Below are experts of layer 2 (counted from 0) of a mixture-of-experts language model. Rows are named router (the router's row for the expert), down (a neuron's output weights, with its number) and show model dimensions 320-383. Each number is 500 + 25 x the weight over its row's rms, rounded and kept within 0 to 999. Numbers have three digits each.
Before each expert's rows: a language model's description of what the expert responds to. This comes from a sample of Wikipedia text that the model never trained on.

# expert 1
It responds to: Opening quote marks and first pieces of longer words such as re, co, con, un, dis, te, as in in'te'ger, 'Re'ardon.
router:472491476478494546486509528509515507503532512497496484483477487503490498472538507528468489513518537508490527459512483492525449475513482509470507493544459515427508486475520505536504448512446533
down0:481496511513492506523501511506441478493456487509512519485501581512494465488508510480485461512540487510447496507522539525521530528525519528506541555449440479543499488514483516530492526516496536
down1:457514457502511478475481538484505493495508496539495460492481505450499512524462519509485497457525517487489534502535544499503509485534528464510500455545507525511499511481468502493465512482545471
down2:474510523484468501504509501459508520511482512511530509556475469476468526468499496473530511469545496452512465481529451472486504503505499531477495476489503466515510487486486461482481481481480485
down3:464553506528502506518459468405528483476506465499519507505488509496552481495500486467493512534511445481517535460493483512532469480462499478514532503453522498495497495499479530516477509488495517
down4:506495486459518521510459481531529479451494566541519544516490460468508485474499523497528507480503482473505527496470546534497473480512474518482472486496507441550488490534472441484496476499486474
down5:483497496543529507480533513537526522536460504534502503514483524492529510523512495464521530507520573519500511474509552504470516516499488503542540497508509495449482481510522502494502503536485489
down6:494458478521545511488510488524497494521480518518544494487534502513473515496482509483490485500515462531458468486516488463462486489470510508573506486484510492513503486503538490507483479466451513
down7:496482501481486477517467451491479489488498531545491509542470512519485516482499489462478521480499530543505468534509480542486483496546497464522520495499512488469513454508501535508514481506533514
down8:518479505522457523496518534472477473505536473449499568501534461505460474535467560550524477486515465520570482499542516506468471553489525523491508525505514493478491483532532484477505493507491508
down9:502499538566528546501493489509525492457515453472528482473513499506485525540492478515472565489506497482493502495482534510483485520493470524476466542495461499455479491559510553523487493530489497
down10:482500529529477504524511521515503509486516478503528491506466470481469521488525465525519542539500518495448508488518513514484511503491525468512512436465502485478491513524485476430536485551484506
down11:469443504529513470529556496494506501503518496514514466557486503491461480498471510473464501534486508477508495500473515495487473504528503496556494492427482468477489512526493488486542500503528496
down12:532510508515500522477520526523500508465514513483478494526498512520448474515502516508496526522501522544485509492529490527543513475444478541474464495459451503515492476549511504477513511516517484
down13:516519488539454486463520482504495498508530510476457491485530500488495487479477511480506474523479469529490495540515489488549540494501530540490476493473496508467509528484516478475512470503512465
down14:520482531520509515493546499490485508479482505529488476523504544478474509474504458453474493463498533564509492463477473520515479526535521522490505485537497482538486516500508504461444474530528459
down15:478547505504520534484496538476549500524511504449495528511510493468471574526520562493489477538489538531458481527451484498524458497503482480498459499527474501479516518479502473507529478515473499
down16:504461466509503487442510463498484515499427488495516470476499502527498521477562496507495505494492457523497484519496442525471528504487480481499484496500478519499513478457535458542506556479496490
down17:493493515477498513515507518503517501499530528493517536468507472446508501479511469478491510477500495484480482536522503477483476522516479501539504471479485510468487505524449520492444473517507482
down18:412456448512447507527540483494506467442520490504491522491514508457502502494523490439450532471480478493500501552497511502516486522525490493479492486492507473503506442471493520479515483486489497
down19:517476483481481472468551493510532505525489523537468504527455548506496479492488490516475488553511529517509513506508519502514497509478509470528541514500483501478472483532499465477481514480537464
down20:513500449518510524516528466458521493516485540505427510471486493476484493493481563487471482496516491490509469530560529514549516488538447486451493534490533465492495487475458455527502487491515478
down21:486464515482518473485478470531505467521502474508487491504488480531487558468501525512478529489504519529496485509521511486503506514558514485494466502507489450495566496545510539471497496493491534
down22:464498507503470484530448456490467474502511530461501498512487455473525501500500477498504516474471487515486501532516466475484499521493552510480488494466507489523511498510510500496543463496506511
down23:480454529507506503498502543525497507515522507503529516471538507531474515498486531503530460500506524504502463520470515512471497503515546475531532511473497521504528456488500504525452466515470514
down24:510457522481480541416445464457512524501556485460464490498493517506481442523479515510433524502501505531519496489532477499457498453517458517460468531478527471493499484527485498499521460543482483
down25:500528492470496480516527508535514533551521512540495504502476541459506484473516505517508530476500517513519462479474500491476523516543485458500510555528483489508472507504473508529477488507480492
down26:468510494509502513503523467525494524515481520517476464506533458492500474502505550484514533535535522457462498491505515536473506491461504517507501491543542486512484447501522546488463479504545491
down27:515479507486530497507466487500493454471470447503542501505533490488519490517525504487486492466521479507514461469520573483480515495492509500502489511483477520525524490519489497531481566496505478
down28:522491490499479470465484519458487470531520546545570473532475491489527541483495490457499551501553519473502512489506515499504479551533501506513496521502510470478491507499509489497536495436459505
down29:510477506466518541502479465469474483495528538514469471456473528499516531524507533445519499480504484503520527495490507514467507500530522501497461509495484479494465530502522514506535500492476469
down30:508514461490487518457536461522469494486527494503516513494467547479496502506509504537527489545528514523513504507507520508517480441519507478538500529502514490520499492571484497492543545514496492
down31:518431511440495517519486508510545503537493484532472495455533477513496499472498484509502495511510483490445483481536483495505508468423514518506510527535522521512505505485509502534514515502514462
down32:501501497529495526492516489489494499509548511493556494519541493535533520476492524456466506496489530563486515510507538470500496514534491513538486565489497508525459517519493523488502496470531518
down33:501488448529500489506509495516478450518488451484512518459503483532491462546486530485512546509551498497508547507526458490476474542497541525511509469515519527479539540459508570519495481485471539
down34:491470488528469505480513516494505497501498512502472528482489484542525521509519510524478481525500532489515462539464483489500517487507538475478495497502503509492509497469486455463536545508466542
down35:502510489535521496498455485497472466483506492499487469521538446469450512487515468528496479507499526503478514462449487475502487528489525506483517514480524460482519529524485449499535473487518519
down36:537496490523503494493493454533523508491507503513504515479485422484490503508522543520504514494476490533493453501473490521486516518517509465495554467488507550494477503518504507501520466524515511
down37:468478479480529493512512475528525474492491498495558486507512467474485496527490485478498486446489498466472475484492451531491495500508506512501550517503484502508507566480502485503461531514520470
down38:507481509537487524526484497460494495486497497483473508539469551533499463494512493507482454521499526522533488533519479493467517509485520478516522475505511541517514535493479516530495535522519468
down39:518490510491496481488531522463527511548549501529469482479561497492491482494466538482504501509507515457490527501526447550491508499490555474526499499483505489513508538467459481515503504522517488
down40:502519498466498495494488462474488526526491501517509528496504498444485511455475562507507533512530485510520500476495485468511492460492515490505470549478484503492503491564481502504477468493456520
down41:485523537507502467496512526495465511500513530479505491502532456472463519522521467490498473491494478504523493465505491528472509462545505479498485498485522507455535444547496501466459473513503526
down42:483483499495525453477499493518474529441492503515477512528476517509520509512541485554482515536492461513506518482509505477488487477515485483511502527551529502498516511501510501498486491512521530
down43:557473534483483475462537507489532533499482531521483546469500518466508518488447483482478487468535477460504520501488455486513469505496550497499551493573537545458529519503543486485496508470536494
down44:499502500504457526491509519516512478494548484487523480519484485492462513481529469537496483511498490460454481514465489520520481503514505524547498483478504482496547506491485549523477488507461480
down45:482510505488474509528498544479470465523506482513535478475503499521493516525524526493519515484492463461498512484521528455512510566569510503547456541498528479517493431486507463534485493502511522
down46:509501457527488486525563498496528517443495523459492515488516512528476477548502475525510468443495479527544483512521478489488464502485530488512486470522509455495479518514477519460459552488493490
down47:532505514480476491514509522536452487462529513520533538492504501494502523476458549509506516517508525518494505513449499497537474478493523513522526499537499514487539464474516519484474483456488546
down48:493520492497482547518489495447504483540484568518485506473481526509498514455517486496518487489474507469495518480484518504507500492478469519479491520497511517482523480449511483549519488536484499
down49:507540519487475470528431476488463469505532457513519494547513510459502479487504509488492527519519518523466481502528496489457496509525457509475459502520506507534491471531488527519480462522499522
down50:529486517508488495535539445498481539524555539483507523505534530486514513487530500495493494492472514474493515511512476500513481472490514524540516450475473500464529467510506549491560512525492506
down51:510503516492484529448504485519471506500456511530497492518511506489534515522490507497510514519478482517480482499489498529465494513537474512492489472459507509518498514492508542476498496456509509
down52:454520556569533495540501491517488518505463481496501538512481501468502553504528533519492550525518529528499510474481453539453511518523515490484530503512533453543523495485485514527514534483458520
down53:491499512493459485529488552504462546507555511477492429484488464499433550507495439482440457482497567491482504516511515522517491477498542491492505486508482467470526542528476511507470515503512491
down54:522485486476490473510508491472532476535487491479537499515505562499506478495479504521512503462479498488502480547479487471473487552480503501470465516492499502495477504523514522490504513564517487
down55:495537508476505505461447496475506519484507512495538517494491535514518533522511543500517483493452516506469537461496520464484477483471513543503505491505485512524484549534523505468485462472523487
down56:497472487526528502518500535486523468490494497487525468476544467534500514477482505521501513527485468539535558472502496533507517500528540432483486499514514482477450515482505475510497491481482465
down57:504485492522489531554535494484522496499521466467461464529462465547488535506540490441506483507485489519526504472536509481477505501491494471500470439481518498476468503503517511488506543498540477
down58:521485498509505519511514491492488488483562457482511491457541533517486474544480518476519481494541480562490512548523494429528516484512485499518517492518504469525486483537511478504455446494498514
down59:496481442505482478511474508534527513466482492466518489491471499472495489499506470456496496531474481463511488516491505486477478496508514501515494508520480485546525507521486511495499476490478499
down60:531494488497488495534494529525493515486472471513510503500521473513538497489458502511481520465512465496497499561507447501516469486498506517533478488504493530515508501461447512504509496524472468
down61:531497468535490478547533514489529502507562500505479493490474475511539479478499486503474532516475519502529516484497537496491514453494486557514478479513501535515472492541464475525487544512497542
down62:491524487500513553492472483526453500453475526514483503508496465494509499503485504508508486485466496438533483501478531517496515476534498477502428531487483517490467481475493504449499499528528528
down63:553462520496517488529510532467542491512482535570474498518464495494493504487506517505503549492508497504485467490491463480447456518483525497504540558461464541502506490507480511519515500508483541
down64:527515481560540516525489500522593506512524485521510524472506537515517471497522485491497512484486492466489497478465491516507500535505530533524533551492494475513508507487478549510532565480514503
down65:502524510479490502531456514557531519483485478468484511548463491517455478504518509497496481489520512505536462475563471498544485528514511479472506456471475529512508540512558461509493528489500469
down66:506451535552474502457541460484512524480483504491500477486502539519516453519497503472506505514514479499517527526514487519480488499497532499522495482525525442526476520489487452505508465518501519
down67:495496499461506496510470525509485505456540446517512473515488477484491502500538499508464525513475498503507481510507490506526493531475498504500535499494529494497472503492510473518493507520515439
down68:519501487502528499473496513475527521496476499509511555524498470514504506477529534503468489506505484534522506474468507481504494507538490510482492456509510480487494497489492532480574497506537485
down69:505489468490482475451468504537515490469517448505480466531471484477503485509492464479507528475491502508500471515520480485528507517494522497497522534522517497472572544471492534526493545454478510
down70:496505472528489465503529492480522502535526503516489518504488509488489537463461496469520529487521476507429491462535515506462494480539488503516523511473486504501523484504468496501488495530474442
down71:533453520463545546454530493479492510473528486500578517512510496509513466496537485467474494485511485484514461470507505503511500483514511502521528489537493493502502510493468507547498495488493471
down72:486502476480499538479545485484511490466458476465457528463477538470467540528515482520531507470509543498454482483491487504515492480533481493510502530503480524454501539487500500510507578514512484
down73:458496498521555513495485518483467474491501469491478482498479475539538506532465474499467507508532463453496442519494481475480517487509481499495506542475537498494505499501486522459536483531489482
down74:495493497531514527463484475513508495483483474520469506554534506513499523513543506458526520492517505504462525480490516538489501500438474491506458479470473502479468497497525487521503531460527481
down75:510484511463527484500507512538473532521483511511503539502428501485510490501484510505522467550520535467503529503501512469495511529541490505544513502493518496480485516489508484479470471491480506
down76:498501456467511478482475474504492530495508467489459479502514487466477488487499529430518485465505475541538483524541524551471556490511512493482486482453511468534502486476538509489505519490482496
down77:467532475486513548522512519576488470483505494539498517499540493469467476477491491503510461481481526501488455520496478464456496534526506483520483485450517506544520485517522506519506458494470448
down78:533492472504545519516508545520485485505494489508499476544469505503500491461522516474465502471534495509465504474497500471541534523506471527540518472488462461529461522531552489476543479509524479
down79:513480498519509518478524465472452536500521506521526499462486501512518481533533541439540504522473508487505433499522500533447475487532483493465524506504496472505511525509529481500471516515530471
down80:508479480538507516531529481493505465521470497486506497512494513490528514556520498529511493537494483483506498541500517469487501499538491495476506514488502527514517526479473498465506543530521452
down81:536521467510493471501508516515548475527467544506491496524476516477499552491521537508459483514511495470463482456478515505504479525499504494518496490511510460499523500522515487550524506486497525
down82:469520505519518480536486486566524461496493508474504473486519481479488496534493553495521415501496488501520485507485496521511502505475495494516498483469481497520530476480518544495499469470472500
down83:482538522470514493535488495482499506508550487495508475517537477491519497455503486478528509495462555540503493530493484444491472480461472472465503510488531501523505493529472460485515518492470485
down84:497524479510511479525488475490522465459490500489503479508491465506509516504493524511500512515494519483523484464528536483522512472526527471527503506494488465511463496493485489490509494535477484
down85:507493513494457493509516521495509517491500460492485508475501550482513511511466458518512500448482572508468432511499491471496503473515476516437511489491495467512524500445505509516541562541507496
down86:485492465501473523526511497500455489490507506497479495507553477514502508538481520461543502471487515477495499483466523543495482509512531523494479497469496510533470526467491483526545478483480490
down87:482491538496530535482500531527441484523497475525475459513527566487509517511527504524504553484467491459468525479492490491461460500511505529505496480514466502503463491565441444529529487505503499
down88:537512485490476524518478489486551436499462505535534465447497472497492481490513505482503473561523551491497493508516481473500488440509527507486522478508498478477533509447526521522508501488561449
down89:503541484511484484519504503491523482490481462510503489492485505519506477547488489490448458498511519512505485490494506495482509475472475476492500522500573475516522532450464517447519497506554522
down90:515533493539512518515450523508482519487491475484503543497486515505476486520479493510494527476493487519510468500514524451521526489471516499516479517499508490483475495512494472489486480520561494
down91:445453550464505512515504464478507535486482514475511501470501504483523499486495455459531505527499490523495529500465527494493540502486494528522548521482499512489518478504518500495503491506498492
down92:490543500526562493496498512532501547516496471510513519521488482520490502458533503467514541531509489505523516436534493478471486431476479511481523517532493554500511547501493495520538502482490509
down93:549460510492511524478551525505514509502505492478482501532479525538428516513528526521492471453498512505492481470457528483503503515488503482529498462494501495512476482455522480500489509510500505
down94:475536504477476507519508510530486515530447468486454525500516486437521504504498531473492504513486524515498521536480476475531507462521525542496486508515462532492517507506478467479485534502537486
down95:475457502499500513454549532474543500498507472478533519535498504545545487520483503490476483503466541501514517509512504566457517522525519536444523477490462520498571505491519537504529471482481510
down96:466482453487519517535516497511514503491457500487528517514536480482487483477511518548519490503487496491569543450501482520483501531518475468458477497504559517482515480475505549454524479499512522
down97:534477473494552505506499508500498493499526494528489488482472466471482491535516546500503478522497509520528495468486491496461468482538490487518519513489493497468484507501507510493491512510509535
down98:461458472509547510524490510521503519500499498496464462540517532496523546507504587503522473501502523474493483492489514518481462495502470499474496475479528487537501523459528510520499439540475495
down99:525506517516495491525521479511509501540508490564510472488501450450553488502536505484484519510518484424496526468503490518523494491523456517526516463509492468532509504528506517445497479527510437
down100:504524500512482452526492504473506506517538455555482475468495504508488471537538509517489486501532506480510486533480511490542499540515517488456541490485518527497506474519532512525443479456528502
down101:505515471517508468482528477501516527476455521554462478516483530479494524477514467486531512496474454526535495546511487501480479491482467514491506473526493485536517485475490489474497463511498539
down102:526456486528519500494505517571501511515511501511515420520495521492488508494527540470486499456534497496474479459488484477484531499488502480517537492469477507500513505433501472520532493491510471
down103:476533519492557497523499542505498479493537497428473498481506498517545480459477502523506497508470501532507525479531505475479467458515485533504468521486511509501499478494503512475519508553500453
down104:503495511476436482468491526485495538530512489483517507496493523523503505508511505534480520547526481511524500514512495453477499498475541525512463481462490495492504512464509523475481485509508460
down105:486469503489474496463530462534538533532501497500488445510512518501488505504487490475554522509512512521553477515505480464522536522467461490493485470520513475499526511494503482456512493491503494
down106:465483499497508490480470548496495514494509541561487499500507498509497494475459495489451490524503514458459536535534481445520489492476444469540514486516472489502517529472503484531465504505508491
down107:495516462518499512518482488529511483476573509491500523500507516491537515506508502516442479539496494503483532479532487531544483500539520513494489489491523447486528506477481528489514471487478504
down108:455449512480543494468496482472484503503499494521468468514498505525504488514477450502498506479524497485472471498508502493491531499537518472507511489483522446538505524480511504535508498487463502
down109:498477482505471493474493498456484521487485500496460502511499541527498512474475519471506506496544524485477453505459499475520445491495489501495491562489488464503510453463539501491518537522465490
down110:491463508495508518500485521499505455500524487515467491473506470542491495502482486504485506533509514522499489478487500519461443493484518485484504478517467492528515521460480478503475548532457518
down111:517475480539477541516496520470528530502509485506460484478493503506543433473522548509489488467492515539488483518497493521520462523474478532485502474515543454510498514482502511526492502518457501
down112:475526498522526515491511531444507491485511517540556537518472477492494439528475488509527501487534525490508458506504470513454536488491556502516495512556551514500507515487517495506509509498473479
down113:489475501492461457460542525449489522502522453494512488509499552496508514449540471513501513462505528489514474502527467509541495546511496480497474523530492505463477460519488506473506513507529494
down114:521488496465504452495490468514514490466492530504482521461528464513491485509483464488483526513517482549498519496502487519473486508494557541462548527495508519480516506521502483497490501500495487
down115:501488477520460461468479453513531495497509506484480479499476465525511512521524522520500508513498528450504479525488503564517562535488484508550491486535512514458514541508507518473491462499491458
down116:545538536486506478496531447529539535471506492505497522477475496514505485480485476510489490535486546512442521480460499522485500536484499497514496480524479490510496490537450497545464545504511479
down117:522525484512534441505467516503474461495484519461487500527486547480499528512520504455487466539508491511488476458547503495529495528472471486498471469513468532494494510500479498514599519509507508
down118:514484504526498511481513472538497513485516540472497493489496519508523452524496495468501498525491494496483492537489480505448500444475481510525463527549486484485455524477525539494522483499526509
down119:461487496481491492460482503496508481497512514484494495504504502460516496493477507504536513545515494551461538519465474479494484533498510467516470529502502490488490462493488537467486467521491529
down120:500471480474503485482489502574522553530513460487519491471524500475504504508498508454496449472475494467457473519545493507473464512522528551479488553499493521503541486498506494518472478486538545
down121:484521527482494533504500499493502488518491519488502481529485516479547477508486485524512444476493510538470546521534580517477463471513523490482507491484499554550539529461501524509523477459518452
down122:534520460475518508492504550504532489525475513499518482492513478488526488492454542487508503474521482455500501481496494486471508544532535517479540478550483473513508518479491477490559488527523537
down123:471498530508548522543513484504516478525531511524509521467429555514513497508530456522518513502533531495474527501473507489491492475510501490484523511477499549517529504542511531506487537440512487
down124:525501484529487520503463470531527507568520492505491475497526573519490500492531506500517514516465509497513534494525517486474484501473496524512501523499506512486442457507497514519505511520515495
down125:493517507531495506535507488537489514498520526483454501516495441517516471470497513490487521489562491460484459502540499477530475506511513508505468527532523511520501460455528480478470480504507478
down126:515451498500510487486560491467473493497539488504463455549481488454476484470464463509455451461494494513510482476513494510527515538468531525484540511493463495487503475449514480554447490507478481
down127:491459553546497481519528495475497492475462480467483524518514506485485521510508519470501525481505539520537481465475468537487484491512494511526519500486491470467516515448511512518477458498500497
down128:493463515524469517508510470459521488465512496504485510519515549490455437483524509539492511498524486510487494488468481497572548493502489517424486502484517454452420471506515508479473525443493506
down129:449515509479498471493488512508486523491506497503419527532510492464517510524478556516510518490482467485508474509519469493515475499507527517495512477472473450503505515457508455497499487491511530
down130:501483511504497477521490501463473464511461486468531466467509496541508515535480497478521535496500490441486523532458493489457451509469552493486499514557509479483544518524495499480505525520506491
down131:513517501467477504555511502528510482506465456452523502520476509482474459529524526485494505493522487553461501494516474522481563508474538482515498529471469479505488470509499504534472442441502484
down132:462490463489486564485521524493488491491489495472513486485486470490499491471532554513467517534504482446483516501481531532516489512540542462506544500524472485480506492518554553478492521550531529
down133:543494519562564485527460500505518501507465477460487480467515574491495477536465521492534497509492490495528504472497457502514546518587506491520449469488476478494473507509485500503523522486530499
down134:494479479486509508495522537506526489479521479502446524504510470547471483490527495536496495505500453539499461507475591535481474526505467505512499534456489496480501539509496428471507479539498568
down135:486520513505514515498544515500486525481498506518548491529511472511529515478464500479493506511473468530512533474510504473511498518473487511545503507517486521480455481509472524477521522502463498
down136:469501559516493486470535527484496502482470476490492486457566495499487484502539531518527507541502516495485540464515482558481479465533500481468473495501509510473488492531494511443492480486498513
down137:499487509516477527507508506479506475524513476497542497536524518479488489518521510490498499519485482469460538517490503518498485479528524518530495437502484494539453510489497491521517511486504463
down138:504515499533534467474492449468514511503482491479533497500521487514470519485528498511479504468509506493528482540508475508544521501463469516463504524532536540471508495468495456472514526482479512
down139:490483505545515478500498492476516509482466507477512478495488487495461484470508486530526466505486502491531511506507537467497497539474464514513506497509486454502480517488441499506482511479456482
down140:515531540515483504508504491527470540487479471501519487469494508520477502496484537533513462485487501528495486492528523523502526540459484500508449545521486499485503549510452497502499545498502505
down141:509457494525569470469470513521513475500488536466475507506491512528484492489452555459477500481448527487499470484452488504513535519507500510476486490470469473495504525492483490496512408479490480
down142:490462508529483453495503451552493502493503497504496452450477504518476479537525500494546508495500501501532499502528509517514501585513515491506471487507531512482489521494466501474476501511485459
down143:490492516564515488503510469493449545470510488459475499542505508531494496499508487475477499499497502519431538469507524536505453496535478485494520495500487491472498483503484476501497452489511498
down144:517468544481456521498514508529477491472457501457498529554498508454496460494440476508467445481491499530511516486506506517501506512464447511491494533529515501517557521506513491503494531450537523
down145:504488504506502506439502500567497494474487501475502498518499501500471459482444480504550515504479476486499521522514539501512531539504479507538483485532522555491470474495532486492493459489511487
down146:532527502523492509507503513499531480499490463490460482528524500510483441547500501475461484458480502506483508479488522470518460464492503527493444476490446467516507510499490508504456500477507493
down147:521463495472522503496537533465479450486470519458459503532529496512492518478451479523524498441468519529534478471463515503529520499479469507515519511502539520491547486513468538492516502514494483
down148:525450506479499533488494478471527527453517461509467475491544521486551487472488527482521502473483510495471514469516504525481455474524498513485505500506459520483487468486510483504513435476524486
down149:500533488504479531510501514492510519523506541521523526500466523485501491469517490509502505496550449481530519528455482449520497458513531480505577496467523565514490508465514472519515489529520480
down150:460502533516523504487508480525484538520465494523486540526462461465487464514526524523515538498508480486544488507484491518490551483478466485486521560473544511564531498503500461509505459471511521
down151:482461531489478458515462462510527489527476469532478495506505506493514535503503516498519518493499479501481505452500517472508484478485497514526494489497559479499485521516536495506510522505474500
down152:501499450519549522497482523485528522526492486508426530523487478454494535450528507447480505490500501488496515573504524531508490497490487514478475466486509503509476544486512517485441468471490442
down153:533471496551482558498473490528458477505480504504490550501506474508504501511486508515461500463543465484527526528503521489505497557543526525516485505503502504510533519471557463476508489534477532
down154:499522443506494537517495521464506488507437512492484510511517477515475504554506477505515474477485500521533489494492522468491505501445500496497474538470477528503482492514506450455478504548539499
down155:530540522549506511460527513463547480468466491493483510499522472514487539471549481527518487489500427502513506478486464487494531523474463494480533483483518466485491491483511497508542491492503497
down156:536507493451516481511505543457501506520513527489476542479511548521472432526512539531472521534495443472473492488521526507511523537492494519499511485508519539506489504502508500515518490482476508
down157:513492498449537494492507470535456543505517501503487515480531489507474473509490495507512509519513482494464491500526483480477524520488495445495510467551561524532528520543501505488509502514480550
down158:488448498503449530488517475498472476491519534523477483519496456499505490497507479491507488506515488478525484513498514504494509528490488485491515490501517482521515498544491489487475503482468500
down159:484480462504512519535474508491507443508504536518485480480485494501497512512447446474488523560500517496518551472476545541509540507464504500477516472496508512511531497477484472494518497519500466
down160:467518490485499479511492502492499511481471504557473470525496513491487509495467511507476510489491515522493529510499461528484488533512502553554496518512500506522478529531506510488533505538505542
down161:519562516504552504499533432445446473509451506493477533467487462546497488492542478503500456503495553495481504463477482500503492567522499486479480507442538482503496465532465499538473533506479507
down162:489485465488520515505498495450515537497512508481493493522477538499463533473487458482478498450512516474490514494493500526511494491453526481546514479490530505526497495484482471500517493506480530
down163:530516530503519522510507513514541538504516477529438479504516496518479494524464519507508482518521495504510486511498506469516450484473497471437526485503502476513533482497480527497516485485485474
down164:446495488481497477525471487513476536550527483479537486474459517485486538514530497509461555480497470483525500534547485499465496489512454544502518502485451458515506477511523507537475469503516536
down165:482518497512503479488478501550514480464472474490494475515536500500459469554507495514551492505542532490491511496524468494536501510514520488542495478526535486483500519444483500471539467515504524
down166:499463492516559477506480472498487512514493473493482500452499490441471503501501529469476520491465516525513559457502571494527468490464508513511535507520521521458475496512496501491534479509516471
down167:504539487517472484487495541459564476529542485476497504498457536495509451476479448535529530519523480476479460541447482523492511476528466474451477526489484468503508475481559508507525481479498525
down168:488479510512465489499511466520508520489517482465467488508498452527513535497489503477512490503479491513556498513469474477486539443505449474473506499497502515469526505490496530548522522499495498
down169:476571495510506508517492478503519476473442532511483513453433496478531501511457546491520471518501502433491525485492516499508560498500451513500503522511480510483506513510505486497525485530508524
down170:507533520464478476498497481536548484484501532448507527500489500493522511482482541501504509477453554514514531492517462442536522521479520501502533459513548488528478487491525497479464499504508504
down171:487509510480499499511489483484538464517471513505492461501504511486520485492489482527460484516495517509448518510503487492498465450544507508523507500501479447494519498496486513479484505534481501
down172:504467516485506501529501531511479442548454505509520518479530478520523512558536539487512480506497490442480457499494468493453479502482457475530501522485474507500484502482457478507496513528499475
down173:525510509562522503459527505486491489500511480463488480498482487482476483507481495529537489494455514529516524557519491480523497457503496462465468523496535455492482494531556518529484513477469517
down174:547482573543462522494536507485491475487451482492513504498476495515461508527529469504499459462505516498482528449450507497509499508509509470492547502469498502520492523511480525486469460504467486
down175:506482509475495526479486510463527508499518513538490519485534456532495474474518470496504466521507496505469497512479473525530524502511520533471507501510526520456535478508514480501500531488484523
down176:522498498511462452521503499501475439480551478510465522505519449480504525514487519501490462547529469504483518498486432441496505474446516528453495482521478489483477468492493480503489524509493473
down177:486504500480503503472497508482501526521508493537534503479493480548457508528504469526483496478466501425537510489478513508482498501490530478471507526483502543523528449477471516473508510514493461
down178:514535527542474446495521484492537482486458540518523527538501468490522508513514494497502524469501462478536503466533497528493481538489517503501508521537532481484507490529503472469508449501498462
down179:472532498493526487486500477505522459541484510509537474510539493473526521517512476491476487526456532519517506509485474484500474441510491527461507524527466487516511485520507512492538496469514511
down180:475517461504511517504464514502474500482501523507482560491496506538485504509523455452499490496483499492474494511494551507503495485554526508528508511479492492473524447485497489495475535490492495
down181:490480542506540516472481493505527499513502485514462438518538529428514476480476488466489511504489493483470496437528509536518521448473465498520483499497536502510503531441511447503482461583452496
down182:487528502502506461487478497513456532489502468500494522511516486506477468514460488451513449552489485447495495445481515463495452494470481509519514537481499464493482505502489536495523456503534462
down183:467547493507508504527483502508483487483505471515480494457483476524479529517476473427507485458490492517459529522493496489520513500508536496493512463482475500477503455500498501496519470545469499
down184:480464543517475517472477507521516515437501455508474510531503487479513494510457516440455482480510497493492521496500463459462516497526492497465467462536483498519510457496499550535462499506505485
down185:516561443504501481516508532456524496480497492502513469539488506497485465494562466514520484530445504483554532476518488444515506489507474472504513493468470523483515470550477518479493519503470517
down186:515508508511475479488495488468506475475511472491484540480567465453514502483505462466508503454483528500517556526520498475495519502520517512464483508506522495461506517481467482466496493497471517
down187:522523509469498529504489503484489500471484471467466536484500519444511494487517499445525504488519548454485502533473453503529510458444501470457536485471540480483492446445488505508503519511495500
down188:519494522502484465502506532521503494520487492537533476504482537506503481511509524516455524475438494529526469512499504515467520501527479543530561521481515494476476473486506453509477519538520537
down189:522487486540511508501493529455484497485480451478507477491525517511460509522494504503477467524529512521490478485499508488522487495476473542528491459463522487487458456495497449451545509455474521
down190:492503500515517507500516459511493467493532526501483551512494546474474476464524488494488534504507481565502476471534507474483510492508476465453498511552524479534502481463468467518466499508494517
down191:509534506495487462504514499469475504439478497539507505493540479456502519529485539536477539505487499511467542513495496511513514494435488482557457499479510448554520532504462454495518456532463530
down192:503503507520527544490433513491494477503529493546457487528518515477510480498530457525503515499481462483479471471502500468518536477490504478498490550477486461459509493493519489518512519503451492
down193:472504501486503503507486522472475470482482474427498465528485505497454522496446503496507552503477546516466514517491529462471476505496490501511534488503488520493520510542446480526531492506499502
down194:506511487488506504468512494513523495517480487505501524525497510487506488529527516491510540512544476511462509527504515492506503495497510505486511500453511516500479490483481474496502506520510526
down195:521497497481559506483496479528465540529481493467529548515514505487506547485515551571536517447489522502495526500543513492533502487541499501465509472487488538501501467509474502488499518466505524
down196:511483504527500500499427492512480522502494508521532505530533550538525546542502484521490496485499451484525478539493485512534511517467499523463488536504485477526491499491479495490502524484475533
down197:481539508486487482508493509520531514482482478500516464526541518513510519482498486505499504483537496475531522455480481523483503520473497459470501523538479461515486500529526492539494470524504511
down198:484487473509457499498521458541481495515446510486508482479477463541534495503517542480465506496474478532456493490479506495531518559490477470495491508533505444519513484469517503502480508468503525
down199:499567480517462493546524496486509477491548525480509495478496467525493475546505471483502444530480492534538490496482518498475524512502492499499494452454500477480524522511493483497490550472496495
down200:478517462485492525510466520480487496519475491513506542474514492522496504510507511490489527442500501501515479503481494485497456511494524509547492491497490496498522501528481506509501546528450501
down201:525496499481526493475506501461457486528508485523496458504484504514465516513516502524521536509503488498519522545460504464486486468491472512513510495502556519483504500497483547545502490507487484
down202:488454556481468462506501530458506474519519523511525512463531461488514471518515538496474486471519504499510507469523496497488475497419444502500486471567497513497533525496507497514535496479512494
down203:512494510489524470469532510506480499475506511518475502520477500538494483424477505490508493476507536481497501479466444528523447500525487472529496503517488470478452511486478460492495490517521481
down204:483533472514490543503516523483538513521505517518529521475488511511514525535523492483494507472519511520515479483475490536538534541487508497489507538493570482478487523503480479479553510550459496
down205:472479481526490505518542501511493471495478519472506454508500492531463495472493453517529532516489522468510491463444502504515477500505512467494511522482488480453559520541504489528505506520554480